Experts of a small language model: 3168 steps.
Below are experts of layer 6 (counted from 0) of a mixture-of-experts language model. Rows are named router (the router's row for the expert), gate (a neuron's input weights, with its number), up (a neuron's input weights, with its number) and show model dimensions 0-255. Each number is 128 + 32 x the weight over its row's rms, rounded and kept within 0 to 255. Numbers have three digits each.
Before each expert's rows: a language model's description of what the expert responds to. This comes from a sample of Wikipedia text that the model never trained on.

# expert 22
It responds to: Mid and final suffix pieces. Vowel-heavy pieces and adjective or noun endings like -ma, -ical, -ological, -ized, -ly, and leading | in table rows.
router:088109117070164129132168091102114132215096078108136190116121154129075089148141158122121168172145039125123122131066087076131136056118107145114106114184126111171143142103168150124153144108137143192125124125167183146085105148145087086107169146131142155080135101137099175162081114166158144106107089179089116155100049137132131141109159058154180124106153141145151126106115134103174092155157144148151135117070012117098143153128125136137146087091125107116077174167137146154125142091120082064139163150126096095095163125134097157078066101088070126111192135109131146146123100093178121080137129151108160118079129119113076103111170122120112103146122114163162146187088083124138109090109167116126120211147141157112154147151111121094129112140171124058140158094137179115086090127153068
gate0:141082144138149090124109134124139094111149086101173109167100123099106096118092139116159099108068096145197127099130109100097161070115126126084169064150145114132131156157085134094173057128077126053133116167161062144101143101110148145090152076206131131126168213148120153111167125038156170128153115134135090128145088103098128147092126092213151162105155082128119136202135155103150109100142092212106152123152117143140096125130106146147113152104136130160101157134167161148102144106174130120130145097167146119113120124119107126089168171137174139186169132160042109119157083124178095168124125105058121193094131057175136141170124166131141095106105143071149190155134158144127101161139141147135184083142149145137169170166168137146094122166079073089145134125193139112123154159115110
up0:116111129146115135074087089094104132106141139134086143165117084180137236131111172172081120105103195135108168158110158150184143220176148130079108108124115157103113104124091128129142187138148153146128132146143117118178111110170123062120107171084151117175135155102109122102127159100173169155130085135170197157177136172137046115129147164115174176117077080164072208105116104125079103131051139121107118124051186123131119110105148151094126090180090104137119154117123115168115102110132135142193108182157117137172151163104102060129122088079155105146129154134147117152077181159149142054146152068111081125164091108127170115095121151081123103159117094106098137142122136154115137136114129148159068135143109153154137126088117170092202154110101176134114136167099136131098139098129094
gate1:132108106168087095071129128060074125106145239152092130096081109123126088106098122133143087097088098157124105098146141126143136086136119204124093125135159147138133104100122114083162119159114097117150119122165111138099145096153085084170142102199081120132126113152057124080066096153113128139165139112163143159179085146127124182172089117162139171163134151091092127119159153111162146131223157152058180090056151125119056151084083167129132159150152118116119117140094132142150169149081137132151134173194183032145150157159098138153104113163151125096121084142125136077117183135177115141130139149128152105116145144076119163179149125090152149145116157133106156116142142134163151116165125218143120141066159126182170166145113108140135124179157094114100105079138182151090101116079117
up1:104101192077129206046079137156147134090146124098143162115152139164111149119157112168138113138195125131137130132156165132176110141200132086144157114179205120136117136121140158140094164137118066161152089071125131130180128148198112148106162088080166166156113167103170144163141126175082103130128126172139146119146097139151124078143165147124079147088159119175126142101078131117111092099091123188162080120132151160098113121095183098125091132151152089118129138132108161133098070098111107126069160092067133138094182151159067111130116131148134077160174167109145140083148195115040118150108118128145139157120167140124150169132057153131141081203110100091094143096099167091122128163126158125111108138065152064098130092057119157115107145132145190118181134136067143134150171134086139
gate2:095189111153126136117152058119092133171142116157140125136166094124106151120093141158192162105045157115150166129109092105089125179144118220151159131127096139123120115096160133184116141141107152156105140152150125075086176165164107101170080148157125106116118153067159106209071130123129100113193151132160092034107162113111159083056110089091108091123134148194142113102135146193156207199170084104141212107138134120164151152151158145153211125122110119127102132124153186106093095171082128096170131126119165127106109094103089154128157131154099111112167082071126145114140161120079076137153171171113171096145114117143150071073145077079148157135139123099139132119159143141090159119116085168132143145137125124158094084193116135167125140113090084145118122097144100138145139098116123
up2:149154214111139143099119148123111077141102196159181132072111181101188082134000116132190092148113095089102105088124150101133138125132167099114146117146162112190172106128115073137095154147080141082103106146137131130134110106126092124147114121153107108128144145105191128099122124134158151149187115158149109139142155158117125125074129095122185128145083128186148117099161120095133091093106140156152096130109154105140128078144119099184168142136107191184161160160086077135071113140123148147147127086158109093126136150098084126137125122105119048130082146163073101183081154103135143132095118150134145113109143152076103174141145172050172121112144137169093220171109103156175089164065138185090113116137122145126116113153111110119107051136091135121129205174121132142101140098184167
gate3:168186069144185126027152108129143134127163118149121109221141107188085155118074173032090156147076132103155106083068168170157106151088149169095147130110113143116144130121140117107087160117154119191183120113124121136166128202104148143135118127114142107125105139100093115156102109121157153112168110116144088159085135092109186100173152133148085152082105159147073112080120142092112167154121188115128161060085145097158145136147057146104181061153114100150097123141090151101138112145145117136095135130125119136119129122142073135112167095123143172133163120120131088148102123075129072122109143153161101166143149116087174108161139143104121101136131112123133135150117153133069176197151148065167152170113120154183100076051179072097162180095135129111125146094100144205102144143101115
up3:137091148135140135044143101110173119126084090177146104143136102129090185116144155179122172084100173117120182071085080092114124105094121120138088160173123093136153165155121176164096108121134103110154170150123156124087094124092126102157142173132164095088131145136114085174123125108153141136105133111156061127038052143116136100106107119077104123147159170104107105154142180110180174130160163126054154068125072135137157143142068154116124201100048144129142095106077104100154149111113044131112125087111149177081123185159106162101163109052134143107149141137093151105050098111123115119117124130167157075105136133074122079113148126165131103139146139101139108140062234124066183125114120117120133123134185154144112141116144125113136138104108057128118134077144151143085122157142104
gate4:169140139130142092119118098159076151121126121121107158129136111141054136143133176127134107087077064056115115108112101099122173162106173158153107144130069130118132115117105138182140109200150158160124146151158144148142101151086113121115146130089084093080121093133096142168087095150119115170084122099102084069128135115176106113136162113114139178088114168108132138100108109184095196119214156151097149125107125091107153169081114189113163124110164158209122051111208141121071124178142130090123134129108193149132140135141151115096107118130107159118145087109069149161124114117122081160153107195099091130123071230123117072140126113116094117101119194109186062142111157109118109127191107084118138146156140090168112109174176161143169168113051125178144172148153162152132126145125096
up4:183163127164135175106078142091193091128148122152164118128083126130086125108164175107140087123106203112199139131081130145118170196109099135155124098129112131159099098199191172046135141116135072123107099128086142125110223124148102160180119151117149184187157143099095109144117190117112135149142138134132146169136108148130112082160153134114118098170138110128121169074102144152139120155103115126123120143145058156126058090167093129186102116175129101094149124124130129136120100126065117187126166144147093103080158157146131222101142152193162141168092139106125108142162160177081109131099116058110115073135141107119137183145068116118124185130194066134115156126184110163138150126124152087118162142091143077129080158131069061060107145129146128124112119090121139109109099123140142
gate5:148103038063165143130146167118107158188110133115140186182130182149075137167110079111151123166174085106131111045118118129132100129081060120118130116123142132132114138125158148140132214151158105131115101122160120175095107132154138144154153157147155099133114109099106241168109119159092147158153081117142093110167114055158121097106131146153125111145107153185120083143150112188143078144092101107098143088167088124138113130172153130123179110125130120145104160050103134149109102147123133147115156117170111104133118171127140137068167164117116151133127116089110163059232147188125143148160160122150142120104159095158104109108137178100160175165099156154154126124087147141187101157099121148090176098169118096172143097138136161127139052189151098133140131124072235164122140117149132
up5:118113101131052104092146164132125174082129051087137142175095104125107158131111111048138176138078150095063168173135127087167151160167130139085173134139187126074070130112107114154120167149176125110120099108114070107084071136126109129104161181149051185123099102105087133129174126124142153099080152124191167108166099114082114146108201145129148115155093120154119130141139086145146167114089156127137146120087169132083151086120128104134114143100110145072099096187133169146140166118181136104180101182086099137128097184118204115109112079132100174128119123118110187089189092144122165084138144152139115174104104095138149081162137082112136132139056135133154052133081143163202158135111081128111151119137084149107154127156146124106150132141146058158104123114109190152162165102134134
gate6:116094212125075059142151180145071146146110148168138114088126060058120097063152139119081160110112125119135145075074182092103155118127134182110178089111092080102168125114163143104141131118102119110069129085142127117146087136173132144084135141143117125094131053072107126178159151138177120155125124136121079125151070182143168154154127146122113118144171171174134076134138167096173083147104077152106139158109155114133057069109121182081194131142151094153100110139182165103146132068114143140143127122155188141154161155076147124127147135087192131114146179090131124174174140149125146094181136124093137144119079135153071119124153123131212141116149145152169110134135109117099070117136123139151093188134168168230075135148122088134130119133136145096093148093125102132141115114167186
up6:139206101123145094131127149128125120150070151087112129130142149083175140132120153124074099055098094101093099116095113130113160086097064117129141110121123059157139114194219183127159197078098162128099187149087156171132152119082097167084087121121103114104075163113146124138196168165143168173125060137113133081133143134122115089137113138134099111124162080151165156100110164094094176149149144126096108155117170134116076143205125085124137132113150142185136129089135158113137186080171109153193152084135112149078122125092096131047160146134137138172096142106145149144115140114106143109147125173143156181110142087122138131076115102135125107063079141182159114128140079171133168124139175106102134140205105186146073147101122128119180129149115078151194135102126110095059095128133142
gate7:138060120157149131122146110142107112147138136112134143135105168142103122084117180091171113108138068120147115109143094056153124101114144138121098119140094146184138095086115096157188148189152132143177151156132146104079145048125116106124179069172099133136128201104112146116097124113128138113168162078185118206118094151161129128135093138124161124191091127189124121087179094072089062121179123127135121079117145122080059147114150146136148167113078122170220129172109113112068138171109138152136183134127102116131103170119142155098190070136083088155160099174110099122053093154130108120156202139106104134130145079081155100197112151121144141161144175177162124099188142148158129120123135090125115139175161169176115198159122120154120134131126102106110139140139124159120106038088108
up7:110074173135129150117133158060162121170124095121165155122137208128123153127096113118151133109134160102151163116154091044104155115168096143121104135173108117158092068174135160217148190118114149138065162065131120129091049139138162097078166048155162142117099168075142116143131160170165139081125123131148179167118106125118078104120176112091137099083171177162191112100164093172177120134137096135164078110133118077132087102117158145065141156143118128124172109128117115118154181142104129116099161135110119117096143118114089148145098112095119156144141130129153078121156096099110090130132074102123157161082132201118140097121081145094164136079092071165090095090106142144113104121154200078170085087126199113127108156123113124173170145092127116058140173147086124075111117107105088
gate8:078159149110141093104150114117119110146177109159097138112163111098130116124150190147092100055111104132128139153111122083091169151147061185123164103138160164129150152070182137149104074099147133143187100102117131145100184213106129107132168133108126102152124174155128088100124147088169123149177076133111132080162131174014138167135096137112088206157129103131152157144136160107152126184126159150091113135129147105170066140160082111085135146124112071111185157145157170100118077136090124121192138130198157123172144077133095094062111137092113178154146130140109141131108164153157140108133130141115146110106122067082162115129074073172099113099124112177164205159157094156100127112178199156090115099121164115150119151177114099091174099138141123099146116098111204119086131133089117
up8:117106112119183123124125149093113104132149151116203085093136103086090130140138179198156119123125097112138130162116076194104130094127089098136124110167126102087121149092150135113101127109132132159108175103160164099104160166144227147099126109132146194096170092122103180140103145185152121143114156133149136158160125122067078118110068087111112108104089129141125125134101179105132036111099122094142155148108112143108133155107131143110114145138084163144182151125195188200129029078154074140190067135151129163127108090149127073100106134110169122142143089159084181180179101173105166163099143085170115146117135113123149153136095092105137143085149112149174113166203139145096194137119120138090103108130122125121084121188151122133149066172151118095123207103139153100134132057122175
gate9:130104172129090101118125113108130134098118155148155111131108150088145114134118079148136160168132168123108123115100089143149113095126105132120124090168107113102175133154156083089061079068140084180195122116065069174150199171130083098098125122158209101187117107088035129160081050054148132104159158184171162153140098136140142145142133119106099146150172072087123163064132164116156139090127114129133162076120157105150126137121099115125067102113035115166106206093107146120111086076160117117104139104203130083122143106113146148157172119188212135127157146122156120125067153119099160155120128094102148189104158130153203132109077072062126111136166116184108132140106102143128159133154111170118105173110139196109121111112135126102110122155101131109120124115136111126149123151136141
up9:163080095119098127144092133090145159133134155151165132071103132162059118134098114141146183097147143125127161088097152141026118057096153151126100152168133159151140130141079097153109153059091192117138106158099140094108138087167154123119171139101147144088182089135089107137140098145163167073188169183164140213152128131178154121187181138080173103128122115106161125124131141175102140160113135103133161104103111084077179123092073132070140169144109148151125151100087098125124099085160150187106129133101112147085087175085150124161171121181149152132141148155174129138119143151126160102170124069166201137063096132142119154143147175083167103139165130134114100086088142139109106079106110177172153142112125178116166116182118078147116123097099145149050134149115151162184161127179091
gate10:161128152064118111114143148119111115110117094108164141158122167117084128109127169074108167159136106071128224148156077120107108144145150217134101152162076174086060105132140122116147136159102146168153088095173098145133163114199103142082134152134160108172168150137130093140115156135187165063145167092120162112154124124131129157172083123125118075152101125187082090107166171098045058114128160146135152097144148132109101114182155134115081111078149171090138157080154124102157140067149124142108154139117116096083130068111072158108111093118092132154224077160183143152080147089107131078120139126100098114147094148138092108100141127146132104157079112124137190101162161154127087117110142097121090122100135168119167149139144123146125179147136140073080025090077120141106137093125106
up10:188093116066105156132186138138145094155068135109145149186153151097096113108165134126162084133128181151139114128131130100096111087104156163113132079184110128157120156105143120122115113120115082085150058105145096132101117070139086146119145146101194155097121186127083170113047129109121142119124140152121126046070097156189182211148115092152157110116143136129126084143126123195117132043121118207105140055125086213077118158096128097173146072161084127165177089109125152137101191162111170153143130148112129130116127127081079180128155124136110155172126082166175121116075130124122099109158090119143139079040141121124123186118150131173101106111097141104143148199124108133105151141147089106138155170139157120118138198109127136126151159130121112063187124127121140158123125141141085
gate11:112184120107094075183147131142092142105137088102117140111114127080159085108133180145184103126147100073186157121153083148155134109103127110175152110137083120123132098056127069147125153085084110118093090121134137121141114075125087102141131167113141165120112177062126115178204081072129141088139103086117109183117160112108137107135126153122165129173170078146084154088150163152167153194161119135100167105183147082129083170022169102131113109108115152099180120150097173126125118100135126128107097083154136144101105082115134129083136124163129171063149106164198147097139083133075175122156136097149118070073137073106202123081104158140111180088133071086120094141133129161136140119153133097146135109159140142138112120160221153115180146158078070174125120121187123155133116150138125
up11:094109130062197159120084118093107130114166131156101134133108131183148158119132151125125138191150102241163125099097140116082092087060192149109073113141179114168082081105117137133073203161170168078087142136111164119146132102179094188143123131123123108131123152115113103182106136152127121155146127166134143118116139160198123149151151121165124145194102116170143160100183174108157071162161142106089067152116193130130155120105098172078071114125098116085138133146120072113069130142188166132093111116103074098119140167123114165120131116119127118145203153155105068126152118178150078114122107093157140145143152142162138133167140153142170121127177180111129117111139080153152055119151125197127141060180148095104137101134057094121140138188164101141106142140136144096135179134143149
gate12:108121034154132133117167156131072147136125151068126126137109101094110132041165088143137115089123094144115148126137143132142156117125144126174130144174093219134092136082110149111097102180135116134180085140091105089143184154173115085118095124153135122112083132150081101102156149108167156111148132088178154127110087095127119142115069132206127185104134161190165063151147135066129192138095078167156113119110110077184113170095179102113113091103164165136136120143099107088097168118114137170113109095215157118188114153110144140101137121165188139107135152090158129091154118090149141115124118076143124150059128126103127181105146154060135147167162135083108071121109138179094166192171170146115077090145162149106177124142172100093117165206141098121121109161113138118125117135093075
up12:164123118144114121086113095162125162133131150090106159091148166160154094093147134171131119089180132114137059136117093106126128142150129124122147093105075116128108120172137135173143123113131079137089135117117175120163116149190140078136114114151109100124156159072101116121171135159098193174108073144148152077137114100084125178156121123132129119162153188182112141182106114151101117148102101162140153146170127106088126170136108163143170159133133169117123126182187134099155201075081147156145173081130127174088119147109178099123228113184074175083108168105133134142147111175106157141123114171100154148105123140134148082183125089119112132102085116202097197143116147079119104107073169127121073135201065194158117091059130191168083107161161117126095079090125093066071151122097129